config.yaml
n_layer: 12
d_model: 384
n_experts: 64
experts_per_token: 4
d_expert: 64
d_shared_expert: 0
activation: "swiglu"
moe_layers: [2, 3, 4, 5, 6, 7, 8, 9, 10, 11]
router_score: "sigmoid"
normalize_top_k: false
routed_scale: 1.0
balance_loss: 0.00217
balance_bias: false
init_std_router: 0.0136
lr_router: 0.00107
n_head: 3
n_kv_head: 3
head_dim: 64
vocab_size: 8192
norm: "rmsnorm"
norm_place: "pre"
norm_eps: 1e-05
positions: "rope"
rope_base: 10000.0
rope_fraction: 1.0
qk_norm: false
attn_scale: 0.125
tie_embeddings: false
parallel_block: false
init: "normal"
init_std_qkv: 0.0253
init_std_o: 0.00731
init_std_up: 0.0253
init_std_down: 0.00365
optimizer: "soap_variant"
lr: 0.00234
lr_mult_up: 0.978
beta1: 0.95
beta2: 0.99
lr_head: 0.00356
grad_clip: 2.0
warmup_steps: 200
schedule: "wsd"
decay_fraction: 1.0
decay_shape: "linear"
final_lr_fraction: 0.0
batch_tokens: 65536
seq_len: 1024
doc_mask: true
train_tokens: 515400000
steps: 7865
dataset: "wikipedia_en"
Below are experts of layer 9 (counted from 0) of a mixture-of-experts language model. Rows are named router (the router's row for the expert), down (a neuron's output weights, with its number) and show model dimensions 192-287. Each number is 500 + 40 x the weight over its row's rms, rounded and kept within 0 to 999. Numbers have three digits each.
After each expert's rows: a language model's description of what the expert responds to. This comes from a sample of Wikipedia text that the model never trained on.

# expert 3
router:505464535476493511485490530473514476489514489473506409485540490497477501525469502514508471534452529548431574486582509501561519497593520486534538567508497534514505526457510466551559500408541420469471467520482475424453414444462462477496460527483501534519475494458438494544481521417532473478
down0:481472454431558458591513402524551487496496510562542495512569506523470499440565527448509525469529506518509453512514500495509540513476528467465526555531478501480479468495555475510507455512518479433459528481597519510469457425579533496474477473528453506437508502516476511567511503441447563459
down1:478618460593536430479546521557393499444518519429508547490539533457514469552511513478550608517485518471485500501510548532459449511532479451441501433478536505476426491508515501497540501499506521481482440554500513469530512574489505497528455494479487508458526434602528531445457491513457484421
down2:571442452488560548435491506487503633504508575525549503518469485500510459509487488480447547484553527449461534512543509521582473577530614457547554545508463488579492465541554489533482484501515570501462508542491558532530442451534440451470504512467598475557502414436431484443510547511472510514
Inner and final word pieces of personal surnames, often foreign, in rosters and tables, such as Hamps-ten, -mann, -ić, -sson.

# expert 30
router:589485511481560556471534503454418444536438468445536544388519482503551483498434527479441418533518416498496580497552382493493418507481471534505548484475419525464553553480500490506522458488552474478481475500479520443467431520454505458448479543528557456506502595544534562518499525527526463566
down0:501495532537529511481533496570543494553475518429523507519460532549460466468503483548528480480573513461530473513494411510459511509459487441530517422432567481493440501491456508564560526478465535599499497486466539468472471516504465521509416478539521548501482452554487531578502475469501528530
down1:569441483512432457480516500485439582487565476508551472506544546502490517448573463467477448507557511578570452471474542457516488441488461463542552567517536549509485497568513529439489542447445479470496476458543466494500557554491533533555508496507581475470479470447515484446507472550509434412
down2:505465498563460472561479572531479506500534453480522568526428519506507446559519625525466519546548509420583540480516479500530505546409574493449476513447464564449476450496542506531517492571540447503456486557433493551533503491459483505556514503509528509514506503474474537440502541497450521509
Field labels in infobox lists and table headers, often followed by a colon, such as Media type, Date of birth, Country, Coordinates.

# expert 43
router:532466461521485539417615533483449524497516483543501453465480487539448489559458541533513514554502426450478528490520474481403481525443444454515530503552453487485494471441472488533541512486494449464468413460528481448521461507422480487390451505501547431481451515457515476453505566453470494421
down0:431528483542467531477497451496438489509517501448524523470490551533530519552489516540531478625463522455512493496546492418528520448468481501431442510500524543546429565499539541487543519474488505460534534447524505534486537513490566477469487472480484433515491524452478471527485498503494538506
down1:459489494555495476481432493511531484529467465561520526562481524565442441454434457492473492572480559373496488513534509596486498519407481562552610501527482545525564424509519522483495528522505471575475481442524410513487472408497531517546540529513472437463486490496495554519433438552499435440
down2:463532508479498472549501506485542496452478483502503601504536496562560536489520470457521413439473482563448491492568543493532503480483483497496544467501469486594460551512502524506524457501485479504482492505515520465515444489478471534511550548498524533525482485509462530547483612502520476474
First names and their word pieces, especially in player lists and tables after country codes or dashes, e.g. David, Michael, Tomás, Facundo, Linda.

# expert 42
router:461519471537563513500485448486419464504468433526481451468496460550467536578428562517566462477508474532454528437509415536449456468484467499466519559519470570466483516510529450533442460541544559515431489492555508523486524505470469472485491516627515439508507467539440517534498513521512454475
down0:440467474509499507476560526451503437428570499515487471532421474515459508514482515430439524498439454527485538465541490576471400558477469508485463478516451481548464480450511518521519553526512375480523530550499556513574509530495565444531516554450504531463525479488519474490543533530447500540
down1:545515489474471496543489468487577503476523528522489561469555481481539439469521466499490502549513491554574467526498478500523511495565503546491538474513412566450531548439472457468477534452552483520503529492543467529544584538512479484520482466477488543478483549482509468515520553525426501462
down2:498478510456490526483532463499505450581529611521494462541512517522494418547524456515489499479480533448419437436454470524510495472529532494533471486555416510527508432474541489492529507492519461424495493471446536567495482511447464542468581413495494578489458475481485537524501491449526539460
Equals signs and words of wiki section headings, such as ==Career==, Personal, History, plus the "and" in "Life and career".

# expert 13
router:458515489522493485564488519467477516516496554532491461492460558504491474460463538482527483512570520499484515555435456486577492516440419472482498510542543568494420475436476474502561478563549546447476519493482425507514466422430441514429520538575482489532549516549431459492457497513462507455
down0:479550515470525469480478504453477505560500455497446501493531509497531538504441557457487517498439426445521494556531453523520446382527515524525547444450564497509470552480440516482540516432512462478521597440446444505462516517392452531541520481516411437486438432531514493487566568513491542515
down1:517534482460427506509500526558525471472489480528518516595486528445504465545500552448477449562504514563493535537524488460393473466470543477486534515488544472539472476447454452481482471528523513550486470589470567493516522519534541499449565572531484532523530513369516521537437521458426474482
down2:550539584446464427555413453504478597485535438501504534477529643502531559546471547544488413509521464559460521477483476450553483588477473412453474564535486450466462471540547525442528537509520478497524450515534484493525497527516510427449506484487497472554459494515545500573440517524501517419
Word pieces inside Indian, Pakistani, Bangladeshi and Arabic names and places, e.g. Balasubrahmanyam, Krishnendu, Razzak, Pune, plus words like India, Pakistan.

# expert 34
router:502515581460506512452526531464515473525462549554463485512494506479445477537412505569534538529562504466501507500520416507563404492457450495432493572468513516434532531428464464528523478505511501448454475411458436438398536495516468494456476471481501466504523522498470485445489493474484451536
down0:543526433561485495477587507523503519524493443403431467490465542516521480481440460559542492492559523457477520449525562471486510421507458489498433436512471530540524513510490512530439501406508464537554456476500529465524395518490469495485441451533498488490491520488522555547549471483530492473
down1:497541446511460484554513399452454508403527456489502478433510527494491566496457495544484561475504491553509460539496546457586464583465477478425523543414534538449489475488444525494468466472521493463446510455487503444546515416519527514409453453433513579542499510463501531550559517542493573495
down2:545458537459477460566478510482505516489512463528458470539493480460445490502509508548542552524440570559452515495424444472447482467501450544568481538523613613413492562515528449468420524493537489542560510517471498467486530543515501424546517468485515547484486451468473495538511502577486469467
Raw bytes of Thai, Cyrillic, Greek and Japanese script, plus short numbers and codes inside parentheses or tables, such as "(age 63)", "°N", "GK".

# expert 8
router:494502521535584513517505477468511501520466501492498503424508501491438477494411506539536509548456451464533537536548415424495514537480485463472480533488497490489503546434568426475513472484522459477426526499451437528474478506536509491491495531476473458494520512492477536436472563467550459483
down0:501527474560492556453570517474393481456485544541513470552530502501452485416545480549476511535534462457537429524522408449538494522416550496448431476523504457482534482522489551580523489469511550464476497543512503452459572534551504503574509452498518484511495493569490472550573519511501480487
down1:454480457525534563536491487461506450449468519529500500426467528439455513546440515483499513470477608563506499487519589446514579498509574474508520518509510504500521523487569564533477528520514497456479513544495512543442477453463529503507518444488484460526498422478487417512493489509472512431
down2:445465472565492545402564491443450575522543513460439572512507497467558408480490525531600517491517486477494539502483497498451568455575490580444541549500548475441554424492534472471565498526433497505537495516559490518504581498519460452478544509489479428517509527487461490506548542478496584574
Determiners starting a noun phrase, mostly the after of/in/to, plus The, his, their, its, this.

# expert 21
router:465520495464558515508448438463595487524443457527522485499579475499465536486484518501461434489468512471442484506524514485500512477532450528468510543463519584504505469530462479512473435532525491404444437462563446486529460525465552508474475529573499431437486527480448550548529506453476462435
down0:484559506513530479484519531551496452504468435461538574557511594505527426534524463515570416470505526471511539530554558550496473479462520547545462512570485514488479450478554458556459478436549536545440594458521441458537457479499511445531441471473485411534455526493461516423520570535551501470
down1:467459511527468530488474503528480488469492472531467414467585490469503544581547426502514576463464500536419506415466477495538409458471532513532511493537487482537401501566551506461488540575484518462460489490506448521529494475493549505474502540490548477489528510451521591553523503521501519487
down2:501509512549579474502505478474511537495387495474539533456488458450546496516508434496504499577504389481518488517404461481435488583482509479473533397546470495454507478534528464484507437408530495465442476490461474534426441508546500465495426478503491508514473449523460468546501479476526502471
Opening pieces of place names after in, of or New, such as Ku-wait, Ga, Hong, North, New-haven, Can-berra.

# expert 59
router:488495469543522539509525448476519521476430480514530440403487526491474505523388456561595476575514500514510526443507441468523434479497461461541445515536503519472511562501478402577469476495513541483498521503502438485421446477469542458499475488553492452482511519479477486526576508521538476514
down0:499601512491553516507559524446482466517499529598498551486515468474458484549552500514476473471456442499533543539508587536481549525545445524531491491474583563499496488479503480533515546465485463485523496482566535488432530474551538525460477461506506498492487483499503480510504497498476460453
down1:538493528516495573517567494444442565472525511527483470463516510525475518443459467474463556522523528452528485515528490436461441493494511552513470497470500521514489477531478466492483558524475539542528455536519500544475529480500523550481493538438506476517519469479503449515533478481521480491
down2:537471580607546475501541479541515488472460519571525451487571494494502433482509514484510501489494474579611534497495515470471545499509539511509516497499504483543479516486464548531459441504502502488502473525587527529502545504541442455513568454461496537531518528477472509548492477511490511455
Opening parentheses before unit conversions, as in 227 lb (103 kg), plus slashes, degree signs, percent signs, carets and braces in formulas.

# expert 28
router:458498557479582487442485518430530518529453539517505488458494515519527538506476437532517505549479454527514546463564502484449550527436442444487573438480591551467477559433570437500459427526514517472484443476489491522524504464450482454474474427573538504446506547481478499509529527533546494508
down0:480567493531502491456503536505462458487483522418488469488471503506482442432502506541497523568489387484528526524507520515476453448524570493451517436441589499464495546496487454562551492453512533571460465513568427463507474584484567516542547479493579483519480495500480503503512494465530479360
down1:498501516445446511440494541482554514452497455484470486515485489556490447507498487514552520484508513510534494544523512449404542571438594393478495525567527484461463478546553487490479523471444481485462595519431473518468507551481533592473556499494442469487487531443521452497460493583474519486
down2:439539470460559594457505484445457495484500480453519510438546491537418496566436481514509440492489475501517410627477514523447526429543504535433503531593524540592526448527455504524463546534490503510491528497518426492538543500423420521476421460499457455573541489484529475426472504480483569429
First piece of a longer word split into fragments, often after "the", "of" or "and", such as di-aspora, Rel-ations, ap-ostolic.

# expert 55
router:476448466536540559487529439518462475474424462533480466483497507469481454553444463519466517531466457479498531458498492449522514508546494448450540542532466573518446467489522438509553465552545486521416520428438434517443491444470490548445528492597542461482462484433481523489482541471491460457
down0:488541484515488477443527439513611394485419495461490557548498512465550525476594459506484448537528530496501486558492536462510545487416482482514554514471469465416481538486489536475506451456552508533472415493559524496496470517481517508499476462489509449501407530464503538429471536509549528438
down1:453470518563498479453540536492469490514560526507525538462517526520624565547440498494486500446441547482491465501466601525511515455525478498479590535459554541425529506504502505531484541522517541509500512525482533451460509494455479509593523472512537515494456571537544533477490437504491538504
down2:495515541473534445563513507482468546450488524423529560445511546476494479554478537530482526471476488482503504524455476535524499488468483522544515481495560470487492534472486587517516467559491502474469456523462503528500465556512529469542534624459516487472497528531560548497404549482517442495
Past-tense or -ing verb endings and main verbs with following prepositions in narrative prose, e.g. seeking, opted, received, began, with, of.

# expert 57
router:485500540475450483483511550470429505539515511539520491456484539521510484550439470504518502524551482537436558522510449447454498533520454511468494487495480456485507528509595473455477428528488519452448483500449499501506495456520543459485470496506530527483507470415535447513584585559543494444
down0:530468450450527469478546542543516575621534515492483500563520485523395531511502545502554525575447513546483463567530600464453527467575550502478569533496535533485510522474477498499538481476440420465505521459520487512438486456480435504474511481534540502499470515520496579527546515509492580521
down1:500479572542491479475507575504506470501485482419461483504478516439576458441533508537499497530535523502409504519460473487492478470511542517537450526549500529542465545435516444553410495517460523505525491479518464491515400515465540531514528504497522467542479437475548511471571477581521571503
down2:509427523505470437481539483444464475472505512536501520491419492558545526545556437503487517542494528493498536493605514563469439476491510486424462540468538487538500520449547529523454512523544504487484407505417480473516541460467489465512485508456468505571488429529515452499485499510522486504
Colons after infobox or list labels, time and score colons, leading list dashes, and linking verbs like is, include, titled.

# expert 33
router:404501460540504440564558500456460521480493506481524470413464499541475468451437580519595449507516477507482539488527447520546471530533506504446541556514497514515529482453487536524509515516551500481426525485512376503431519545539444524509445511543467512468555530537448525501561538445489479449
down0:465478481506477490498460503464464473498547453519390450503468516457490519522480499533501510463480548508454501451484548470545487481489499507523520518497455530540492572546508481571500519489522504526513575562520454525501512504474485520530501517519498486517552481539584498506485439489569463399
down1:540470471521550482479514602492476544512427503492495511467543516572467456544552499530464434477465479543446542439614514454509559487488545445519485429522558534442452490430576514527520501485480453512516509497525540488496443475561468509553521483606457514555466512549557565497465554532505513544
down2:503476497522523456478535502500507495487466571514527471503463534481517535433560512505510561481559499564585471490545459506451500515519498575489414564557478469593510503415565549503531472522479486409456498514513577467510493579491559389457573544533516528489486435498496484544603507464524517552
Second or third equals sign in wiki headings like ==Reception==, plus apostrophes and articles in album and band prose.

# expert 38
router:519561511504614488483488488431500441488428432513525432513515480494573513504458523491485481614481481463506500494480498455525438520586479507451479527524533523484510529434527486491463468558584512462412456521482462505387389470478496507455423523527554440549514543393447515472510557456537488498
down0:425490556499538500514464456487521574588503525480496491455555467547369518499533477450553507410487467507530473512476551487483485473586475494501531469548536538494465561544514495538488477428455535506500508454524499479456464471482501490531441485532492506446555504531554529468603435509509556518
down1:523433464508470506474536497507472468474475437488464567551549518492476523449533581468536501514573521530501531495504510486512472470485488487484483521497508572496572512490469514512482512531510533433504375505461489505522438497400460500538458488481510532476590458515550601528462477549493533431
down2:541404454444461480549532506477501487546565492439549495514481498512462497588484528595460538410490473518479418454468472524440548475432494432543548532499477529525514453575539508496557523442406477490527531492519498486574511519496468536427561503487467516567478504531512458434496458536551537540
Prepositions opening time or place phrases, mostly in, plus during, until, since, from, at, and month names.

# expert 15
router:554521484513500491512575501433470486577466418470521486447484520418494534536424495482563506510516468532463511438524441452473518580491445484526574511535525503459496554472528509501502412484533498482509451428443490504476466451479460438453502478528502502487535493473487466505512532445466484499
down0:460509447557515511465442510489493500561449516461512463502445512513497483540591502454525520468550515461524506459497554497515498418515598505527516511492478484489515476471562507547540456511487494482571502536514513455472532510550542461521526479514479474468520503474532466486452525548576497553
down1:557565530464476525469511535492475443505540521480475507483528559396589477484429487556487513556546485510535554532518454413487489472463472510532498543608514541485499508527548471424457564461477564502453639528483476559505469433434487499495477489416471615571512461503516497443528410573464574508
down2:600546537524501388440548491462470417521534504477480519448495496483498476457509508479426495516405532554512477491465490505574451486499496495446513559468559516490543518496508514499453531546524496515498460545532456532591586535524495598605520478452542453485519453552448524510492500513513460485
Nouns for roles and professions after a nationality or possessive, plus their suffixes, such as zoologist, President, player, father, director.

# expert 12
router:478508492497509478491524481509463484574496552602529474493471542507466515518435546538479496545477457511540553477569533555491467537568465431474544453483526546515565536481515510489490529513487518499478521487461459508468402521487485491427459482543540485469473545511508488507508465454562481507
down0:548514436529501481463511500466520601462515466485520485516469477493463534489514504541485535540427597466461462478519470485466572455480437508545520524439500502569529539565464496538419546508515514534529565532453437448540510471508435524539522499501471470534535494510461439565447486466559472475
down1:505543500464461536439446504529523557498524547529457480497435491506471495518543494527451482522484510457497435534567479489444520450461412547545532438434500489526492501478509446523539519501507535420508622474544478479544496525549458542496502579472513512461506547468512545426553532492486526384
down2:507499489439491490493537485550478511503503447557513521550620521560465511490453514487475501527418496470442482420549499478493485477492534594504480476509502454585519547499502513513463495503452579453458472511490532500431434496417454552491537473501500558429481526431512521496473563442523484512
Opening stems of common multi-piece words, often in business or technical text, such as ass, dist, prop, approp, pred.

# expert 63
router:515521482467517544496552462453482489466484500522446491492485500538478470556419477525524465566491468515427517498541444464517466498488467451419591510483502494499527548466516445535495475504572507491425449519402468463499492501490530511437461477558541438542443496440473543517520513451462484542
down0:488567571476513497503544479491510450535600539474549492501498450524515557463572515536525540467563500580503557415534578538561517518488489503482435508490537511496475506497515391458497512514495480479516467420492573489552529544465472464511493506592423449554530574509494539461456539484584464498
down1:459431537473530533489473511454501548505467453592484483445433516495466417526519474612504482559542494499496453555591433552500525482517462469490559503487449482488509436501513468435495505475618460500465513480531462516574520502485501554528525472427478484480465460541493468512539505495535538491
down2:492499568452580569422482529546579514524532526454472625552474528541457459511491528555486412469400484471511483517516563489512462538456504475421485541498479485474473478493515505517508529494615489450509476561562489521437503596547525480495536424568459498596536451520504438489467495475461551461
Single capital letters in initials and acronyms, such as the L in MLB, middle initials like Donald L., M.A.

# expert 26
router:442447483449511439453503511508524472495425478497522506437525534487463452509458518583435480537475498500470533476538474507541452525485520453448568487558484568495488452444524516538566429482557439436466493507418493500461543431487498449441515493491510501541570504476458495490474576506511476464
down0:437485562536495449482465543441488529513503493529472456578491475525504528476475524448494509502516493475520472465444487503489479570523532521443539456566509483460548445513500439526450540470586484507462574538549502440460603477503529439455545550510502498476514474434482481511434543498483489427
down1:505523475494522493439455518473525486455487463536520468473549480538536493495552501455468494436494502484562505456512508513481467499559493519497416477496517402482527553423464543488516492488559525448487520505524556524477486440470493534544453517439506467554514519433456537437500548463532504538
down2:545466560533506476542506466453480472462525467485457544476478501517510503498539466486513596466510443512460494517507572395479518480550537550606476458470510452516530477474520489515485547480517550489588404406509518511503491490441468508496468564486529469471460506504480491516444400445490490505
Auxiliaries and copulas such as was, is, has, been, not, would, plus adverb ending -ly as in closely.

# expert 44
router:524544506497504534557535465448460521538495473443481443456483540492481495505493563481520470548419479498445522492506452472497475503492455514516507474565565545475499503441480476515530495474530519494524500412468430549473452443445473470428518479524533463483488493424480507415485542478464496522
down0:446517468435489537500453525548477498498537464573491454538491468516487543539579464451453477447526496563526559560532482527482492531495493466530529508495519567555573573508462510501450535544459537484539587501521536476559478456498558497470456455461483465383492504583518473517506513536399486470
down1:450513468408639426472485467448454458518450494510506456510509457446576543524521449447477544503537529450428427508446576493480539477475492516575517480539483542585516462525479558477471465465520460502501503519516413528628444531483513471462450563490488465550543484458452485505512465473477516454
down2:526470549551534546460526546469458437477494562503498530496508506476497499521534533536525497524505511485488499416524428460521582517529452513532509541562488538580628490481432524509446449515531470467444437537463481508527477502491537453562563507438540482438487446518405496559519498521524553505
Nouns and adjectives about works and music, such as film, album, band, short story, guitar, novel, high, New.

# expert 9
router:476508491449473562478451537457538528466535525507511484465495518462470486462451616531591517461461461531476565489528458512464510533515505513435499497513525592492533461510510529522440497520542496460447534417485420457465489467486467483466468503565491474494531569557420532432479555484501480532
down0:481483514484569506565483470486477481514531507479470470528500435469514476481530506506443446601516471577505431514485560513457435508594570468468495568529513469443476504530528506573510500504479523477399486507462483472431527510546569549495515564527463467410550537462541475455493496493493477513
down1:575438465488509452490575533500523515530509506550498482503500574477563491483495473458549503510455435457527520528509489459490475480460428479515532501518477465494546487541478526469587453470494508525525481522541438453487462502489524484534523469520474486496398434472497473502498600546475509456
down2:552461442494418517483422523523538505534436440588517461515525566466475509483492538519472443431496561509476534485493466520514458554545465518445441553454468532510437526485525415409502519512526477460553510478500575490431508476584517460492530566480508538540547469549517491568510557418515499477
Capitalized words and pieces inside song, album, show or network titles, such as "I Could Be So Good", Do, Big, Netflix.

# expert 17
router:522470425500478480467505476476460495565421479509546476488491550475506483555505467513541525495475484479409510537500419486457535456597500502468546493514469542489428532463494415520469452518554459499408423422468446480508477421457480452443531473535560435454494518440452475536518566476492530484
down0:436425481548543472508475459487477450466515462545405544558448457561531505606529486542480476495465522524512506483464464466453451525458551523544452485540561527430551554475494465491506504516568497476476441497458494436453459471513470448509559586541571433449477509498495484424492520474525436515
down1:540530508531546562431513503578515448463498494499541509444485520527494484523552508525468508500523529535550461490480536519486520493497469581425546527545517484471470513492469534487485580521519511507507466538434521536494539528448448476441502448478524432530418520521578536599497544523497522493
down2:512622534518482497576469475522503461482442509470404482453448480485542587523446476492436479498468509492463477473492510524480543546432478473514489488494500477544468503542523450544548496539512420515455403527578517511429488509487449490489534538458414533496504460459494515537503461494554507486
Of and nationality or institution words inside official titles and organization names: Secretary of State, British, Army, Democratic Party, Navy.

# expert 35
router:471501506511517508498478431434504556518496541584508442409445464502474463493472555510547491514455409552484529535524482470495486527531467475427527493574538534465501508479492435497478483497512494437465534509458370461434504518477440471451498495506540517459527560500478459446544560561475482507
down0:441515558546511504502522488492526580483514566579467454523479457570510506486531531494551551500575495567468453553516482540510514509512487481516564453502508541466576465500477524550442497510510416477572509462474501484526540474546522482547498456483525507531536530497511461474545537539489500487
down1:430428493506475521523570507562469502504532424519498448554481534466514498504538441535488486557608459507518431501599507555525436463528526538561461502506513473488484513468510573485403426515549505508479492479473471538550507471615448395479567546433417583489484401512485534519520492460483521548
down2:522560501499573499493529533485563511468507504509536510483538445508516550487557511472489524530463438491498525502476517500528520552515516508438515527507439550494520477493438453515478562487514504486508590449470435476493584488601452461536519536504458450514561474512494405514528473541452568577
Words and punctuation inside titles of songs, albums, books and shows: Love, Dark, Dream, You, closing quotes, ampersands.

# expert 45
router:471446501504541515476514473523473493490474460548481459516519499555472452546486528571523493526436560535459516506508512523509462475563520544520483546512499504488538516427492478495539498483511503501483456444537447438489478469456481483458417535539496485488539553458423478469583517417525489518
down0:587465469485452468531478504451492535560447532502616538561489470480504531533572466443472482471459476484486515494511507453474527534492457476519444508568525510532449490492526466467500524496499526488470414518492382511464549503519507486491521525431528539522515527465579469495523464454494581455
down1:447472537470555586448441519508514507538530453521533478487451475531493520496494470470497518467541500519460455430553516490537496479440434521469506541487516509595482498436507488507486524546503482456548519531482506538516499465503480499465494566512520482465556450446571534566439468548480428465
down2:530538535547428475457504392453485526436522548490482491543479468478511475523457429516507478508468504486546527512511511523426513550483544471506495550375522506460481460549488503565505504418465566460494584481524529494547488514456522467474515594508450589432449517571489425515477483551484533498
Opening and middle pieces of surnames and given names, especially Mc and Mac names, such as McGrath, Macdonald, Smith, Harris.

# expert 41
router:460479475472495529499551515502433463476510515474507500449523478448515509536463509540497498500484532462511493427473454460538507491450431489517548460544466567464542547474555494548544485498534557436418529522485502465505454441497496507417496494511539471554499565473470503457528409448453410477
down0:550490473521451528517526449506511550525426524534499452581456541483515558536543496513498526578535433500524548457465533457528508486516536485562448455490457439546530511519488492557487501473497520463484533557480479507464455496466471480402506464448463464522491459449519537483553502531475464456
down1:510528472504468592423503562466524516513432407518479476591493538458498429492494460527479457506532480491440573534488541498530498545497474471512583465546469553496525506507510513533490491410424489486421464491503493494539543491508487518548529506456482552506504577517486523515490459514501526490
down2:509481555496427471461463469442554540450550606518575468557519494546530522552502523465564540487511499489555560463501448449519473505476565567549496545522548469467471477457521477475498538465531494512459482522462557518508498489507531426518440483538507532504476427458508453559530472529515501529
Time-unit nouns after numbers in running prose (years, days, weeks later), and discourse words like However, During, because, although.

# expert 53
router:518475471475524467519509521516469455542422501492429351447633499495436450497463469493526526580488478503463486469471402496483430504505484490486562530519532482435547542424550464532476478484537512477405496401456451428419450466440454486390480505492526516527454562516520502492569468476544502484
down0:509483476474513473435551450544546538501487449556511499507454613447492458493500458498526444432449466520493484481508477580471454500539486492508533510476514516434477491523529558544452530511594547510522438535569443464531491512477437517483483474454444544524462509474504527477542519575542535486
down1:564494517481510463439582504464439549566534473450472583484522514508513494448524472525514473543603568535486506496498482424565534485498583540565461481428486506448449519531553471447488482553550526513441485450493484550428491550460456484477506481513464458502475438520488476462554507524518463529
down2:558544566476523494590484495466471537504452454498487492456513446492483482532517505473536433481461473589537514480541415527509598537456508544510507572514482448482468490554515402495469453515545516570467496568493466519427475384455472525505491519455533497534486554501464533489466530493430465544
Digits, commas and decimal points inside long numbers, coordinates, vote counts and dates, such as 1,16,562, 45.5894 and May 14, 1990.

# expert 46
router:545461503548500561437565507459442449535503527548430431494495479479482462495476569522546422519490510528498562488469508481463486487500508487472491467497494447505504512459529536473509507494531425480403476446460445431462567504523481432494453500495572481562451469483493464459457477427526487530
down0:461553561450520478470471423579504505590517497504472532423476468491456431583545511507561587500596507490497439455520477464542514480506478492538519519526502567447514506588484540525481534483555448504410509476484454492528491483536540499518481491563537499578453472424488488570442472464480498505
down1:509534445451446460493505517548500512523440485512454472518570471463499527469461463499481462549530534411510491534556513479516453487426446495527577443499492442543446511526473505511438546398513490483530471478533547519505472475512522427470474447397527472443470554515571504513491412511425550492
down2:516485483479492506436582483508484503626490528476498480519486457502552519447512583532436491518478510468537441470471508407476552462580513503571484550495474517507508489454465467424486524522492452487458559408541505473566485427422538464450462499504487499442511495495509488485545491508494473563
Space-preceded numbers in tables, numbered lists and year ranges, such as list numbers "14.", table cells "| 12 |", and "1779–18-53".

# expert 27
router:490470447515543490493605530506448513581490479504489500433455498556457491541491499524551513507513469542472533486526474472442518522478468453512532489554462466445517484485466443525488490462518495481450420435467483449477458502453500414498489501521522452535452499509495451457553542486500468421
down0:504518460499501476468477537529434570439510590489535514576552502489583513535557515480547535496521471452499512552550484548502489553521556542459529508452487476531517554455512469453480482493532516522472504545543475479494482478390470529581487530533437510531480448581492501477532469562494426541
down1:429448515521551439446458565505464464480555506511442516570480500553444497527561536479519501524522501585487535520498505459478519495464489570479509493538469545546513501460571491453555482456447450513469461527502448559484461505438503490535447497432474473563438471533443542557542529488464455518
down2:503470435514493482551571481486478485474507511499528475539500493478508487476517524481570436404548500418510485515507539453486548498470492496481491478455445477474516518495540577515506449495382521544551553512547500552503465492557469503550511427517552503491546445541452509530436468463499429547
First names and joining words in genealogies and credits, such as William, Henry, son of, Duke of, and, &.

# expert 29
router:501479528531473460508467524502538525481456456477545432461460499520508469588451564500562546631418499519533561458542518489436458521536477479494468496526496515468527500455524490483582416489517467451474467462538427473490502466466460499513427509531493523554489483475532430453495544431539502480
down0:537496459490500524494503498501513470530482476452520457500521476524427481536471588549477505505461521504528517515445559496458454539526464470488531531571484513480481456440458511474519481496446502517456491522476472425437489485481397461528489426499475508493565498455517366451412512465502489494
down1:495545485493426488494519530509475457484562457489503523502491505483557477447565497516472484524498409480493514498470488474471442414538565535456530585518534524508574446507390486471472540497441481576522515505424468507527476426506526443434513503446582485520542514481552465524485494457459536491
down2:557565483466565447566486494502547546488592517459492486569443513534501502465484562503463433496545489473503543457526492519479500455507552509480508513504514547541448472460508463452465455539431459518526501485514469435503504485428574529457502475519497497479478494493539490540457508512422542493
Syllable pieces inside personal and place names, mostly Spanish, Portuguese and Italian: San, Santa, Juan, Gonzalez, Guadalupe, Inácio.

# expert 58
router:491504525479536449506542479523548417497439516497495430522454575511453480499491579594462490589473506485509553487522491490486488558493507459498518498506458511492529502485538530533524437527508495425493512436485479479469515428482521514437466500527506479525524519476460500474477533497500430438
down0:523478466472488571498552460512419477523438423522464548526502485491416498497466555495377459484488476537479460455503469487552493484509522477548487491537512478539545521525440550515538551508446506489465508514459527511468541516491509507507582484462534470526438499526520506529467444457546502539
down1:568457494458522493489500524445467495535562492489552509514478531487545489482459450493548520521449510477502494520527460506509514530457416465462541506453504545524489528439472595575460492543568456543457467494538519441483490498541437523474491510536432430508527512441575595495555517518422509468
down2:521481522517477511517523518579534522478518466500460536575540501463518529460464526471540514501426573562540461479528546479498541512431435502558463476527521545553490530522528478612486508566486441445497429464531507477512518498473549441433463490495511385519491563520467501453531397490480531516
Verb beginnings or stems right after was, is, be or were in narrative prose, such as was wa-ived, was su-pposed, dis-mi-ssed.

# expert 56
router:502472461471494454475495482452463503505425475535558491484423533506546498582429479484506548497486469499488528448570425492487485491542547488479526513494505585493496482481492430467393480559547544503353449484484501440468492465482497506475553553471537480452454543471464441436552551500524429509
down0:524524581495581460500543538562520505498548515496513506509473456475495490489461485507469454554521535458443444562460485532506514488552479476475433434490545488489525528414573545493527543549473439497519564485531571532533514462595535516524550567457544525558477496442513511476439437574474511475
down1:447465546528515498544471541480503492529515491471509547566502540469528553518503531506513526485465505574478554424512457436613453493484480448508447504439515391583479562470484510582508560561498578471556526493538523498485540534479536482456535569442432515512545544506447477448467494497473567513
down2:523554443529569496491489519467459535528501422524484565530634579549482492559494451502437488494537499523489504472448528465514475460538477430464524507484501477481463501452551510516464563571492504479484494570513515480514505491532498447459539487512492461479519541512501495537477521507497532556
Prepositions linking noun phrases, mostly of as in Hall of Fame or one of, plus for, by, with, among.

# expert 49
router:520468518486439550536483505480453531506415531496463462519519539452480510502439507517514518597500526488465504470453455431501470488499529528515549496462440512465519553481532435498487425596524532504443462475394449440431453497463460484482468540558496516467471476448472442514490556493486411503
down0:536534521526433505464477471533548511529430475438488485510477486510464574474474452545528499522541557431477490399477502537453472460506540514442510485465508499596462536455521484480557564469558478493526537523525652507473480485488540550445503448508431535466544517517464461486467456504505529541
down1:524494534537524527462455520549484548504520554523487432522593470466504575443537535494501493503520527525497515496572452420545491516507534482557468562460478468629514550476532563472479474469523527492516477514490499486572486516511518409499418542491516542578479522512500499498543481500515450496
down2:515552546568542472468448459542497426462561506455458451540459510523480481522498535537479519505563400496517546453513485502479582549498500485447447523494547470536511527561473450510498553475488486479480520484503445531560504459466493482541530511449486590533602419489508486548501537459456478473
Commas between city and country (New Delhi, India), colons after infobox field labels (Density:, Domain:), plus semicolons and dashes within sentences.